python train.py --d_model=128 --n_experts=64 --balance_loss=0.000602 --balance_bias=true --n_kv_head=4 --norm_place="pre" --norm_eps=1e-05 --rope_base=500000.0 --init_std_o=0.00896 --init_std_down=0.00567 --decay_fraction=0.909 --doc_mask=false
Below are experts of layer 12 (counted from 0) of a mixture-of-experts language model. Rows are named router (the router's row for the expert), gate (a neuron's input weights, with its number), up (a neuron's input weights, with its number) and show model dimensions 0-127. Each number is 128 + 24 x the weight over its row's rms, rounded and kept within 0 to 255. Numbers have three digits each.
After each expert's rows: a language model's description of what the expert responds to. This comes from a sample of Wikipedia text that the model never trained on.

# expert 35
router:147127177120122092093143120076116063129138110154156155109135112141145150145135164184168094159149120125111116122127150140155135135128167099133119091128102132133118145110082171137141114106143142173142151110153100125103174103156141141120132136129142110155167118134081123103133127113102120160135137094119114168168134116148151105158139129122153168116097112079165143121103099142157147142143
gate2:136144151139089103124108115120144129109107145101107164121102067114117080111143132129130088135124114150102113116119098120099193110138132168132141140134107113118124174138137101094164160153109116113118141130137144144111137106136137090135094126113130157132123169132142084161186108137120103129111141184100113175142110113149084161117123172156131147117108156159133151169106158149140128084113
up2:130131132191134090152147071131105115093147125114125095147157119158152136106101137128129127147087131159142115102111130135109155103142169132109112130126073095086118143115186121151182096144122114155148109146117178147137175104127139116112127146131121140139131078138119116133137153129136155176146133152134157150150138135152106122159155102146118105076156147102159129118123120107114166150170
gate3:177108190131137120112095098123138148118142162160125112122128146136114147178129124155153109107148093110112158159155097105122125173138139147145096144115134152143092147119132126108155135074126127101140124163120142150062133085157116173111123103114125124105157094144119143135124177167095121128137129123170101088094170108120105142160114100107105149138151122117142142155139114147161138090127
up3:190121079107096104129110153138110151135081138096089145135147130140138103116100105151090172123149132175155115153166124116112141128108092120108138145108147118155129118128129101122151151155130115114126144153110111167119155079105139109143098122124119163134119154109172108125134131162149108160118115106055167147142164159143139153142175128127146103138150136129132138143124140117145074146176
gate4:107115109116121113108147120137108159109106139149128108097118110139129140170182153116170129151137158103098118173125152058103123160121124101173100132111135144109111155150128158175134128094147150128102111165144121156078165126159128171136128120128137112131146162142078129096106130124118096113161102153133133103094114126134175117073147097146103129107117133129127140156167114152160133126095
up4:136137149126110158143135135127212113131166132148123124084122111128137115123110132126095131121112101115128151133157149122137167162115138111184132161132125129135140102130057085150133164125137083140112118165137156135130097131113173145163099126116126160099115132164112132135130142124126114144076130157127159157124097143075117141117144118113099119132156104161121102120110142161142109208120
gate5:178110116128137127128099139150119148109132153115098111132157125132131143144119137107130097093150098119079094106093063099187106151139144151075158176107108149118105154123098140100122081122121127108148139124135094118113170127130108129114160107116133110147123097160136156130152148111160089166134175137144105152166135132171090123127117097125137132168145145100150147140140178105134129132142
up5:125144186152125169162146135088130172102106133109103108153132116145115123128092093091105129115123124127142071111106122104132125118135137107177119160129109096090099107124190113123110125101154143105110142171121148131093133153119127104143123095151139141155156149114126191153089150135110135146118105106122130153128089152096123100164137122100119151183084168124109144139121131124104154116144
gate6:128052148093100150124124137125114123128107131121138143089111112153118126162130151153119145139145128061146138129136104120183154152132139131139076120144138102152092101120103141133147102137112079154118134100173097135126192112122121148101149124108112074115148147130118141122121101131108108174079199143108095123141084120097111124136148115110154111154119109114114111121122133123144139140151
up6:128135135120149133121137091122126141118122131144102095162117112135127163173149098140156121094151136091130123146114174157133146111111153145102113125156146090091147158125137137131110141100130091109156131180055182175128147189192112114154127152088107135148153113126146116122113098112121139109132088119117107102117147138144133127093104102140073137133149150112129135155158119151118152105149
gate7:126080148120120100117109105101110113150122143121129126088095118112110136144132168152100143119120144064091138110080118086155200129097145121144075117145108086120134087124145139151098081151143137140147130115101098119123165138093102136102131133173169135147145138127115150111098106113114152127098180137128133123130116136144148123165102126128157137130073123139153136098150107140149088113134
up7:127109096149116111147140157133120117082128105140091177071135106147154116163153099172101132126143143074139125124157115083087134149129168118114111203114150127122111101147110136157146135163170139150150142123134133140168134115118093116124156129122138128127163057093108129145095122106156120126141166128130152108122112122133113108148154146110175120166126124125095139090122107096136118136127
It responds to: Spaces, pipes, periods, colons and words like of between numbers in tables, statistics, coordinates, times and sales figures.

# expert 34
router:142113166137115113099104158105153091154120099167126131125090110138170105107107141141116117131153102144101149162107147136155113155110150108145155077108125104171095183127132152107146152162142109174171153093145099096097158107141132105157116112106111128155158141128138114096105129172093077121137131132149135153151157150129163120153148117136145152150148156139136126146120122146146108185134
gate1:139130155149153101150146129147139154128104103108152169074116070148103134132150130118089113155214145155107131157140161143109106154121138081110160116142089139123103138127140171108141154111166094131129125103166130104130155110120121121105196110129144128158162145099136127114139104145163119114157164154125136125116130132114142134125102107122125121165179107150108088127109107131114130130092
up1:144114156126092089076141165123117136080158105092116134161103122155112122127124110148099104089087128164135105151109119119138134120114114139148047114146081130121150113141124105093139150107141143157110142064175101119141136152134129149122106144102120102123079163130132127119175118148111139102107141102109152146152110103149140155134132141168117114093103128139154161142126143079107147128142
gate2:195104163142148153113149122124165136170133158173128151076083113093126136148109120108106112123149114127133102129133119132098124151139133078119107154124147089146145161121150106128129103148153131130133095134130144140087154079156137118188134126111116155155136163113160130145107131151102088146142161174131121128172141149109078095108148148135156118134102125135135139165151144118095114174137
up2:111130149158110135129146148138116112117086099130102142136168174136085151123144122114101138168185104141105133152164108168122134122111118109125100139129165111153151106180135128095140116142095106118128124156112152176146112140107155134086157142132129115126141097101111129073101135120114077171122124146086145145144124101145169133108154068101109115074120126132106135124140153100124120087116
gate3:135132127169129142138121090123129142138146100134139116123168135102153127098114132129106122167188123153148116143114135121079131167153117095133132144091163122131128140114147135099152148147117149160154102142123140121149178108134157126121137164124145097124098090148114089147130130155155123162084130114115134143098134155105131136080106155125083132089196181089145180113137129146109083143106
up3:156134105116128093139118123125118141164169139155086115104118119175104092108138143117121132074154156173130130146193113123125136172120141137101079116141102094139146154114131132103142123131130104135162183110122161154125130140148126091128181156087129114141104134137122123099104108101129120153081098120111155117125087160118096132092105164149116109149160111123095174108104156109125137120118
gate4:143136147146090140120103197155141165147130112175129119142088118142180148117085124119140117138120130098097125121101145128087114108089162129091141116090120171129104113179163126123144154148107082124176113131116097119151162104127122131140129123090137090157153115119122133141147111171118127162103159148141164133134161142167116103106124149125137096145117134114153116138116150147162127178090
up4:128155117110084172150120133148074100139151160113103140150166103169102121187158128129110096129123150126142102132133139110134102123122137117104132160122156147112139108133108149079144150137152122125099150103136151096140129160151121181121100145151154101142173110114137138162130154088143113120094090098129105141104121056163123138138129105121155140187099136147111096149109101111133122132148
gate5:132138161100100121160109160133131114133115100125141123148095143135166114151092126122133081141110138171136181091147130138172130134113123144145129105096146123106089132135121127166149121176127098127135095167102146109119121103166139094079165105096110072153118131140127132127160146157083120168148113129152158131129167087143143131091088151115140101116100163104140091142144141140136099132165
up5:119119138103162144107144067122114125140109099141152108111114115103101127128125141153122161155124107074168158097139128115143154100115150168141126111170146150125091136131165149160162133186152152128125110195125154138111124142105142140117108134138152160116163146128160144099093159120152143129110118137103121151141177137101152150170105122134128131114142151188099127088105145085117114108148
gate6:138138170182136059107113097156136148149125133126093122162137115125146103141126106127133138125138115102106156175135108086183115159117118129112096107136128109137131166132108141092132119114143092136156156086150145150152172125125102176157132132125119129142177145111115088100154120156117109112143154152138102134160186144135105107100083088098104100151167120135141141124112117128136127159140
up6:110088133122112131101114153147143128123158065151100112107126151129148137139151141124088101123097083100157099180111135133153124130109115107149086130149112150167097124135119123175192135148147076121128155100120117116145165143089092082125172132102123115139106136135106145123117127164144100169128127100115139135117086125152110147103149074136123105121117167171147109107137147098133112125117
It responds to: Words and word endings about film, music, TV and albums, such as film, album, rock, Best, and completions like F-ilm, Key-board.

# expert 0
router:145147133152094104080139157108139152151128095156137134104103116108144107072097129138107095108153130115114143173157140131143117133123153142133148132092150125151098146148154184121135129144129107143159181140124118111105169132131134093107108136122134171197167120108115123126115138112128134186133142111115110151182167121150138116114160137126139158126097171122175122151085149161140142115147
gate0:144145125137096111105149174169130140119151069158132127136144097132105121099096129155118106170161135074090124167119118100133131143121126131136134133114099139142149178166120167117164124156139131138134117144118095139119192133093088162120129132162136122197109121171096149118121127091169160098088146137114157126155130126153119138128145127133127130139126127101135155093116150080127129106154
up0:138132132169116144116150129132099107151130149142163136152160123139138121116142160110141126151082108063162108146079087140153157147142143118142160102144129091112137205112137144149163114128122125113169135124123091175121159147138174121108094157141113074123127102119111070085156126140124125151099136133163147124113108138144104145110103135113133125105147137169152152114146127131129132145080
gate1:116111117138139075135088148138130134146106126149121116096114144148155116145125109083111119112156168112157168105145127120137105151073130149152155126104151161140108129143141154137095104153105104120131119135108088132118148108097183111149119089126136154113170100103117175091132139123086126127166157097143122093135188129127119095108104155139094074159136150117144101149130170109112127161135
up1:102149115121121130151108105144119149118124166170125116158134129126147111177123120116151137100118114151152089119101092114108123146140118124101143133147121125126141133126142095119119128089106152129115117106156171165125084115141142112198123081125126083122171108136091111073121118121131095143175110135155143118140138129115139140122141180160126042126130069146121120137124151146182125106138
gate2:190154169148171134061116132170154181126124109133157150073183117161145141130115108116107116099133123139101130158139137145107110131155116129113165170126087126117095131125122174097103164111109131119129131117100110159089116120101123083071165129161098126149100126138120124133137141120130105104126166136145136132167152140121109130148126136129144122145153143128121147145106132110082111125094
up2:109149103147105097149145144097155109163122141132111071121107098145151162157126114140094120093152138130129125138152130138135113157135141137123133119117105119145126124135119165130122183137165137097116147124149131095180092131102114092099141152155122123203120163112121080159133133133139154116140210105105151128113143113136111108181135110142126144121182163148150099125152122127114169139115
gate3:132121171129110132141123188158132132123162118080110111090117123113174164158141143121132133144154144122107096155165114098092138144163137051096142152129115102155122155189134118099145116156117114089147151118141127150142141124117119106123175104130180124155117141112137116105133129141123145173127152146129133122134121081130078157121098114104119122111120130170092140102106145178146130116134
up3:162106146176150163142130152121139162120137122117163158155118124104135151130125131110150106119122163150160108084115135138091079197172131125146122140112145119133175167128143159098137081137145114128111107120174130150174137102168101113138160166122143130111145104145131135118133123129129166114121162138162181127159141139139123104113195151145126123161131116174116137126140112140139147087139
gate4:152106123142154109141106144126162158141154079122146174135133102070119094090118122139113130130124146116105105150139142102151146114114116132116142137125151128126133113157130147102127131113128104109152129142083141132117106094102138149123120101094085177168086150161108153110106123133164086180082175143130105168109095163113144121093142107119124123115104170088154129104144131145093140116179
up4:130121158172129188157160127144145145098141111129123153134082135130114128124120119153113108121122082109127127100082099179090145098101141123134134132119118148151121083127181147164086124115151118127118116118151103166130105139149122136137145173129136124147152117161131140114143115112083115122101154158130110125104120141149166179167132120098112152105106084128112157073138117181144172120116
gate5:102159140161137108101135102151131137161105090153159144130081123112136138134148142168109139103117144085089139086142137158097088182136143112133140147111159134133068119080136179129157132139114128105138167117119127139130099149137128148120117114106136118128177140111056144141125170114123103153144117090127106081128164138112128153125148140148130131114110128127181107136098100109153100149147
up5:150121113112116124152099120148159090133130096132125158146137116127143137115171149128104146141137152114128145112128115094178121115132129116130066117125130166161068106087103103130136147124145103135114079134123132100117136078160120138099127163090136086098150117146119151128135119135096103140090151119143119162079137140139158149125096155071134169153094113160158125149184093129095138124110
It responds to: Common nouns and their word-piece completions for places, objects and kin in prose, such as road, barn, brother, cross, houses.

# expert 25
router:125110145127141102119085117072122108122156118145161114135143101122133138085115137177128113095137121149083134177113147110139099114111173108113111134092139105132118127132107152106124132132099124156114143162126127080098163051159159144123140120142130100174159156089148130143121113130114142096134137132113152153158136137098150154186147164144171139142112171132168123128104154130149129132097
gate3:111145103077118113121158140109175097079106123141143121112131116151170146166113150134112118122145090119097112160151129086145130090103139103113105147155085145124156127099158147134105141112087131141147145146135117154129148104074164130142113142146204133151112123105127117129151133139116146138139126163143171107122093114140143137158131154130180130127153149166124165149150180157168139140140
up3:151121135112147071145130112106127123092130158130161138163145120107129131105135145120124112142107114124128113124148100107082124119142160131104141121096145185108168196120149119113153088143117135123133122122163145097121127112148134100121141157167087092144147132118094112124155090112134183145108110125122105079199125136117176095141110160148113151131156084098131136142147161145155119097117
gate4:141166117114140105149175127067114121141136137150142134143135154089154142116145170153108101131134135106126134128162090123156120072095137085128123113126106156106124136091097151087128097153111149142179133130133131124106168121153139120173080170167146135128144082104156113123122095114111136136145133093136153126124097131144140097155131172133161143111132155164149154116169172132149095121122
up4:102140157112148090139096092150128120108132136150097092098104104147113132162139126134125176094113127171116153144121137115104111136129127075117129131135161098135153111051071128139171116118098115142125137130110137115164090088115121147151155124133132101106163141117154135118092109113151122141133113179121164151114101133087160154086090147122107140131131125090119118078103093108139120108115
gate5:143130139105183126104106112145121119141155091114126122127125122137135115132168124141144152119156152148113138091152132122123105168118105133133144166118091065115103111138154105121168114116145136118133163154089132140094184127129119120112152149156097159142130145132128140142121082112088083137094180163134156145116110140091085144161124137122159114128134179128109154174090179140124131169111
up5:119171130115132125117142136158134104139117137108135144116131126149133092180144115116140115129116119142130145114092070147112146139121169138117162100117124154114125163131183149149166120160111105112094112137115072092108136147116100120119106164089115124146102115150116088078122101192158121110121082117131136107101127091134155165137112130120122084081150090101104170146144132122146104094131
gate6:144139141155091129074088096144124108129120141095133118134127110137117087151135106146113116170111116132131132145121132127127140161131135096124148126125082101106128096085133114153124128101080170116105154117110121122107112083178121181117098085110098139145152102097112120138103116134057110131112135189118126116115134162113068156140132102117136132112114091126130139127124087140183157134122
up6:133108136132163116118141162114108119131121143089101159089122152132130103148123144136090132154122110118090136118162108117105160172116117113178141156146103118126115146174124135139119105131124154089140108099154163116127106113110069133144146182122168126121137141131109093172104064095110137124133152123119163113123094091078118121109104164151101169130127112101130128120111162128170118089162
gate7:129138143114119109126088111144113130163156126105124085119139074190116113122112106123118141121141129156117121140145113080135112143148160142121119147137141118154129132160178144114140147118145137152128122106107169134134108084129142125121143052155072155133155182108137156134160117138098109127144149122149134129169114174105158162124100127143167116132114176105154134160078129133168126117089
up7:086081148119146122105132139159099124107129119143113131154140097136063162125089104099100146115153116186105091148143119132149116145126145114113103115122138126121124114120122177126111114120104122125158145160090102133157168116145129122104159123115120172146163145110124127109114105145126090120100154135100106123126099146136125120136122135091157113171192089163083114168066159110123137124146
gate8:091102091127135092157072126139086190135130163108128160129090127113148117115103153111136121105114114117084125164081101115147124112096123132129106129164136114139147136115145128100097107126081129163103138148147105108153130087111164108127111085154141106118104173093128105144124157137127108121126136172169140134102129123164147145139139135128136142121100141130090181135137177160174121130106
up8:117078099094103146144120121134144156124107097123140095148097129172140156134152111137146127121151132115129121141134130133161150119132099195170145125135129120182105097135134142134141165148139081153113113112168108158107114152146120137155166120133076132109123163155100183118162102116135101129106117067075118138136113106139134153135109122165135118137127105106101134105081170129164130118153
It responds to: Single leading letters starting a word, often lowercase after a space or punctuation, like t in typhoon or tapes, st, h.

# expert 2
router:095153131149084127116113131089143110096157118116121137121136114120146137132143160167157144122169131171092129162100156105107139143100168088102143127070142138133120116127078184115129148129106144152116172118146139122118179083151124129088112103141125135189134128114110127123090126123116109108110134111110136139165146141176144163149140173164170134127122129149144154114125164130162148126099
gate0:115151147134104173077154168130143127085128154136149162117116110132107113139110115097100106126099117118108129155094124109099143114116133134144123116106073133116134115122125093131139129177145121111138155140147162121119136120119053129122113164132103120160081113133085107102157118120113130162114159105159122120138128171155061148104146115173163122168120136118124177120124159124119167172120
up0:080088170119137154145143134103131119142147114155148157122138077148114096146103145100078117113129114077134118138157119094141172157126154192154145090178152123111124147163109079116109141117147122124100152111138168127118101143109151120141086106110138177087124073109133133134133120142102128115162143157137100140122098138095136143166092131133129138117114138122114088121118140126116099143103
gate1:123138123131098095139122161068106106183163141115124127102111152134110131132152113137129087137104145139125149141133135084092173187106155126105136168156130173079131133152114161116126119129116116143168120163118167108133141139138099138118104141141097111133131143121119092127123122110109120157116157134109112135143091139190156108168123074089166106164100119151156136109134146110144125133085
up1:128128166180149134139143158139147150115113086120125135112120165143088156108067152088122128102171116159091107158094135126170100137122127114105155111161150132153153114137131088132140150126111166148171166120082107112140125098101115125153182128140113100123091168158133149126171166127146131124154111123108118127141127136139126157113098156135114120112149108185160127136132126162130150167126
gate2:136130158191129164135137133118164110120125155165128082136118108143191074144135142165133112113143094125156121119104108134109148112127161083150145120137171132164151143183146099120094143111133108125166171134171130161102143121162136148130118155091124133137106147107112127141103106096129107131135104157151090107110134164166105128109122145157091096160132121116142153158108115138159120139095
up2:102145102133111133093101109167114113112079105112115127144126142121097087117124132152141130130130169141081109151129149094107113111141110112142135170150134157127080113108111158137131118112093142112115125113162105136108160091147128122145141148147130124103107105089141162106181109128126056097127124159113160123114146095161161078124116119143111164094176152175125093095125124162115103114132
gate3:130133135157124120163200145136135127121162105100117125102130128127132104109144139130107099158174161114136150148157133142166178145119135100129124123153125126144135131108110159108144138061122168150141118077161094136146165111098103124129131120148156127135120134108070140066106138127102119114138123159109130108157152114176133120130129155113095088107120089161144118111102175112115175135117
up3:169140136067168136119160158185172145127061139180133134126096145122174116162151127143136154141116083122167147143195103114134131113115123135142152113139147174180118131156164130120131148126132119120135155120163129130120103159172118100142139098121137113127126133135125128110132089132171133169162110123149114119098087131128118140127122128149155104154148128148098140128120081127117135134148
gate4:120138145137111140096124133139135133120148154120111138168144130141115109149139073152115111129102153123108128134142128145135127144133120084097125129104126151162120128086148103115164142091125123145152177171097195139146185148137127182115104125136139149145112107148081156128090127090133128140119175104133138139125151153160139136098106098156127141148100152124145118064099104086182104110107
up4:144131139140117155145090121109116151151124120112095152154096105155157134143117159168145130153167145125082125116118142111114100118095138077137132110163141119161161138127114136171130175102116162118157085159139125094098128147143169133106155153132108135115142180101088115144140113129094142132141101147165127138162133159096133124104134130090147134086088101126169147114164129150149186157144
gate5:119136139155102141141098132093169099140128102144122119123156117124164151151144143164160158112134121131084162144118158107123103146125134099106114118082124165112154089157096150137129173140114112117149143119131104159122141068155152153107097134108129138142099121135090078148120096143109124122094140138083166126154157139177124113126161161148146171136132151173154131117189153157133118116120
up5:151123123141094148074095164125134112141147142157137141139111107132121118098151129131088117133155130150138093089154137117100103101140132145164129120152090158133117155124126103194136152211124120123137087101132128119126128172173117102114090114125122113108112107168168127142179141133155132136092173088135121124136130126154104097108160130112142119151114143144139157182117102115152129148155
It responds to: Short lowercase opening pieces of ordinary words, often one or two letters before the rest, such as m(ourning), wh(olly), th(is), t(aught).

# expert 37
router:151123149128127110116128152102130123120132077140133121120092075133115128164105179186122132140141109139108156136110083137155125167157151093118143068099125115147098170143131180129148126119122112181126165111148117131099162096133127131155143100089131146144130163115105140116108145157087141130154107095111129142160168139125152152154129122131171123134114135168112121145144152124164182106147
gate0:127121093156144089164132102159142163104141097138116109063108114144120156133128135136147130145131147140062112140138110110155143159135116133143131088076104111151119104146130161127106119102116119157157201112174101164117115092093161151118138121123109112131123136135137141157124167119176090126158123142128142131126127109119127133131114137170129116139144124203116122178137117121095098113104
up0:156170112123176114153107131094137116086117173127114115110091146114098158181101149109152125084144086109133124122112117116159189072118132148131150169098139131123095137134083090115144152147142096093110149136143124134123161160099126096095131148129127076168105122119116095108118158136117136131163138155147153126127112111126116093177105146129108131127150079118114117138123141135137112113104
gate1:145087119157162115117072154111121130140140158126117090101118122100115139171147179153073107109123113127068133119120118144113145130123129136112114123134128154097106090169130156144106106096164130148131113178130106110134124134100128150167126126120163140129118118070138145189122125093113122116167127143134130147154148082167095148149147147121103141165141149150089107103103084121127132133150
up1:177166138144129123148129131107111134148128173147126124101103145160124114149111120107111107162147136105139141122102123140152163129155130142080100123145150132142105151115106124097112123146101127154112134151142079111110161084133074157145144137132120137111123081148177152090147132147104130101106128053144121135126133099146108166185140154130159105157124100157128139142095074126138168125096
gate2:142106114153085136118139111116173123145174098131162149135092123079096139148102133171124107130128143093128170144103130137136104150114122124112117072133129149152106175112074104109121133104137063134120175154095075106117140130130130117131147150096123137110134161149123095101118154147104134130110104116116112156126083181132122129162114150082128122169094111128146126097155112129129137130152
up2:150116110156119205102100130137168130133134141135141135166099147118110096141102119177093100082093144096126154134123089135129126154139121135139109089143140085093147156103095122114142161129102125141104143079143094089105148094127124120104147172130113158112137135137110109135110117096149113126098113161116092117144105170129160104134138123115103134205101137151163148121114135133144143131143
gate3:178159141131113098119112116148105135130134106158117157113109105131126155111115084159075123120160133138132147107123126093106124144141131072138146123082171144153075157166150147118121160119109138165173135090092123116121154102140140088150171111147141143107099149119129103112138133184067104112139154156134077141164164101110121153119130108105144147106117108130152107145143121127134125109135
up3:163150128119119160095147128139153137149136116146145144146146127069111121156112124121112143161136119144156135139109131152069100120103122137136101102157111158118158145120119135120097144054144132139154131100106168124160112152146138148148087126142139113135087088116125135096163087130122117157091128090160136130155113154114101126079204082124120130121140108122180139100117124146129099126148
gate4:144110137157108172176121181122147118142164102142145116120121127104067068147099128151111120154134111128134105116091092150113097153130154143118148103094108134077142164115138101075138132096133112131132159140130117148152113115131156144135086072116118137140099154121106130101169146135095168149131160076126138115140115118122139183150126106121152127122087082132115136104131109123104144128125
up4:169114148150107148133123150105078108126121140132087089147122113121096168140124119134139136080116106121111126093111139172148122097149126130170091155127177092150147127116162101086137121141126136125163105103117130102165172100142107078108146150124145157132102154122103161096155088135131108142078126082153157135128120135132139108112146124140123116149193096134108092137104131118133137146087
gate5:119154145118152132153156125136081162138140090129136150140125131182145137155136171121082132139071143118073079168117160120059101134137148056104134161132127089154118119155107134125149129132155146158155127108131130149128129116140090141125114142126173151140134149142132138102123129143147111093135093157103158144081125167134121145141096130096113130143151117091147115157130161138146122138130
up5:099097126170104110155142115136096153106114112119132108131134124082120134156084104114106139158138125143154160108118107124167146107158135122099084127108129142149136082126160105152127076116115122126154117125099155124179149121113168116168149133119141131137128115113118146109088151126111131164113109120156100133143124094136162170168087146122052110115128078114112075120143129114087153112137
It responds to: Possessive 's, his, their, its and the articles before a noun, as in Wright's design, his campaign, the player.

# expert 16
router:151145159143171147112109126126151077120110112106156151140114127129137107092120165165108103103164129126109106115140109167151134102141161136100141154088109085128137160130067125096123149145136132181097169082133138122119174097148106117128157130127143114168146121092129106105123149122107117180130102084125134193144154128133158140145127132146157171133137151105161139127117127152142155129131
gate1:122171092133116154148151151141095094124126120136096142146067188143090137122095125133088108122157130116132104116127132114119119157129147163116119151115132181108133138136113132107126114145133151104179166127156108131120121169121141149149111130125078078122185134100160126111103118118130098102121138111107135186182113092143117123116117115101140141124127116186173112113150124155098128142111
up1:116091146102130144121125153128108117153137129127114098150109118137166145105151166143170144111136104140163110123146149151122112133135141095083131122130148142136138070187139126101103117117107113138134189126101097148122129129096102174091123106146143133143143143116121157132077098139110096124097110159126177124120150120190116099139131094100096163153107151066105092115127121108136147100144
gate2:129127140116092120151126116163146124136158088133131099129148117110109131105102144163100174109071131152154124091110111116141116118122143109113119156115147155142112092107112101081144115148153140163128129114116150128120138106092147137134127155157143172180133100106145162090103142140134100153115123127075155136112111140135146166126145112123142115087144108094067150112133149079104178182158
up2:131102124145115155148137113140153116081145110103124083133119139123123110180136146118118129115103158162166123094184140129138155167140131150107125110170098110138111130121121137073128161061130143130143144126088120107146191115134084132133107127122135158117126115065100158101145148108116124123136091126126146174089126096188112153127126139125103169140141095129115129127120165145122143106114
gate3:160158140110130120138173152136125117144148136129103144103127155126092100136096127136134137122190113147107145150131090145159113165165126101144072140118177161144148141114126141076130135107118129171122153139074080156115173126114145121136142153128098150121125132096103141121139137159091117080106106133126090178112161132159135155115097164126138134140105102145122169120131139133139109120072
up3:157147156128141142154153082120197140126106148127138156150128166120147118118103110136129130129176149124139113128140135127088152099144115122110133177145111098110165134152091149087132133134128132132122194072146144085146178102127126145124133116088145162134087142100084129092148119109135118136137110085160141132162124111090128137157097100136171124121143124089153144103166116139103124131140
gate4:149112160083111135140092126135095108124152158165113085112120139102155134100141153143117123148132133145155124118091100126089149147109154123086099122064114105073110170170127149107137110140154123112154133127107112102165124147134099087137097131112182154146122134135102123087170135160090129133134088107114124090138095114113138174098133093145137099113144137128123107129150135173111154132115
up4:096130102090128130113180153105143178152121090108118089088149093098126100142125098132105140096091112129132144137137107118156105180167109102144100129120116123138147132081126153152171119119128154154106107134152128093112097161090114143175119151116098169132149097125105164125133111112137143113104130138136114121119132111133124145107180196132092130089111101148111149114166119124138159122129
gate5:140136118136136145132101151108157109120091156150124130160115139135137131173091165133138056124131102128195102172146107115157138161095136187113097127129141103165134128147098159180111150109138126141133144117117120148156186133111132150120142130191161125162120152128100145125145128105137145110103122087168122175123150147107127154122131099147146160140126140124100100129100136116132140096140
up5:124108139143130142148142095114151117107143099107114146124143131139131114153084184115112121138147114153148108118149131156135170128155104122144138138155101098144112135149080147136167145137133129113142129119132104122134186059094108115124147123164107135155128105080126185106078148109121167183141091144130121176089134147095136160130144162096112158117073132128096136126127150125126156109124
gate6:124107143150110143125122128155115130141154141112156105116087127156110126080097116105138096100095145128117106140137139120092123099157155122116090146136125119106119144115146101116125163127114177127110120161097145095120119085114107105111117146158157139115188124093114116136117160148115148156127154106124185182140172142178142127098139132152126163115152183146154140144156133091100084162162
up6:127148106145146100141124150117145144104129155103129118091105122120167104111197129126100123155138114118134094124142179143114099109125108114132157130142104103135124124115133122158130120194080104139143105125169139177094130124128174121144136126167101097111143112193166143148133093121129133164143180153123158095129118159097150164119122112159166130149118170089120125144119154159135114126140
It responds to: Space-padded tokens in tables, lists and dates that come just before digits, such as table pipes, "In " before years, open brackets.

# expert 46
router:156113118154122125119115131081153129142157093168123146124091120118143128142085136138163105106122098161106166116132115169113093154108166073113138103098106127145132104160082139155154156126146135172141151119112106135128160142135120127152126099140127139180150145113125124152108132101108146088143155075144124147153145143164132149126122155126113131146073179124150122160100152133186161137143
gate1:132128056154127122095123140129104171151133113142135135127179142104155131108107146128133116093121110135108110166147107151080102125100155085131147112095078143178145105156124188119137138107165163145175132136113107150116149163119156104134149096134120120145138152134159111096119113123134127125102157163133146151105145121117102124115166088088127133124143142129101148182126112141121080136096
up1:100130104094130124156139106116116122161119129140118104089139114140175118135155118134144096118106097158165124149134140117117165160100135098136095124149115182151140110125128144090104174086146061138124155122121118121103079117139132107126122136156100106117121133131096139118140095155120185093119175085145095118145119158144136162109122135126116065153120128135127121136148160110118180101087
gate2:063072144140153109119104130114119136145151142109159110143163078100131107139096105131105100130156089136141129098095125161067123107107144090146140139095116116081138084139120083106147107114144133117124128148130122113117153130118103118166129130134170168129140129109096149167135130111136142104174124133136152118087149113163099138170144138160132146170120165164163141105127161116124124149112
up2:153138120150102157128158114151084133107143141174142127115106143122126088101132162147169099189087134117108157091126132127123098176167146152089134145130174141115168134134125132136068159172126133142166110127084134121141141100145144111129137135153095095153124109125107128130111098120160137110133130114115097111152137109177119164096115109101145134146146146097175113164121157115143149099135
gate3:117144118146106089151104140158140169170126107125112074153075109132176134140142074131140140108135137140113149123164140123111141156111106168169118093103149142145092117138133144102183135128118148149151166132082097105110140122128160097165152067105148128144110139154106111133111120148137128114152177118183120118131143126131143118145112125156122110147119147129095118131124142163172154084124
up3:164112111156109124114079103132146144130150154162154132166140191131101137136091140168131122147115154179103114162130172198108118109137134132117119168125157113104133085161171150174111114144156117100118130145105111165130137123115133154122138129119099110139141096120138122115125115061145120111139127111103126129148182128123134127162105114145133102129119114156092096140099167166152121119128
gate4:152114141143119137140134166139120181106126148127085124140122184152164092145100127110134158126149118135112159163116125125153088154161152119117112131127137122161118119196111120094154135099102140148180133110090124141134162124124117102115116078114065114119141115123132127094127100124128142100155140100130104096124137125140153122125128146084127146161138122158123151194089156127152071102117
up4:142129115136153144110113097154116131127152127091153098114115108115161117126110151156122167144127129111133084170130081127125139109125126129076163145124154124135114124091154166105127118108046113118119098180148098120099161115084121144090152102113129172113137160151170091137111123141128076125118130118127162140147129129104140125129137148116131119091190100129100127125131102109188132143133
gate5:164141138129110139168122144135103114182139153160110104111097159112095090106152156114116132116072113146077127099111121106113139148140149103078153137162102132156124136111122093136150095163101092157103156101103099129162117119098134142130105112103119179156168128109136096104121095134129180120113130130120079115119141130172142143120104114130131126160103133140134132131113169083169116127116
up5:094135119144155137157128137112140110112134095126114102111164095103119131150193100139182122161131131157107178135112164100140128130158135165152138184112120110100092094155091122128101137145146150128118127130142102145162124110120081173127133165119123151107115122078099126150161166132144106113170125105105102114146116109151120120143097101127138146126098154121109068124097093131134150129164
gate6:122098141145128162171113103125139145113155125101110164116117157160159074181095139126137142114093128131139120125134109165118147134092139091124153131159127148128137121162111135158112137108108113154155132150147146145078142108103137115164099126118130154101125170076085158175152086114121079115132138111189141138109122146120150120145161175093124128160107139099123109145091148138157125120140
up6:113128157133161095079169126155118110085131112133116137193138145085150155187117128090137134121137117114156115111143123161134076128134133098115170099117113159129096147173117147150165110124157091131100117145105121178137148138132173114118100075111120120154122163120092152111142122111129145115093169120134112109109106092103133121161116125158144091123151109087125137130139117121150119151109
It responds to: Word-initial consonant clusters and short stems of split words, such as tr, gr, br, str, rec, and leading digits of years.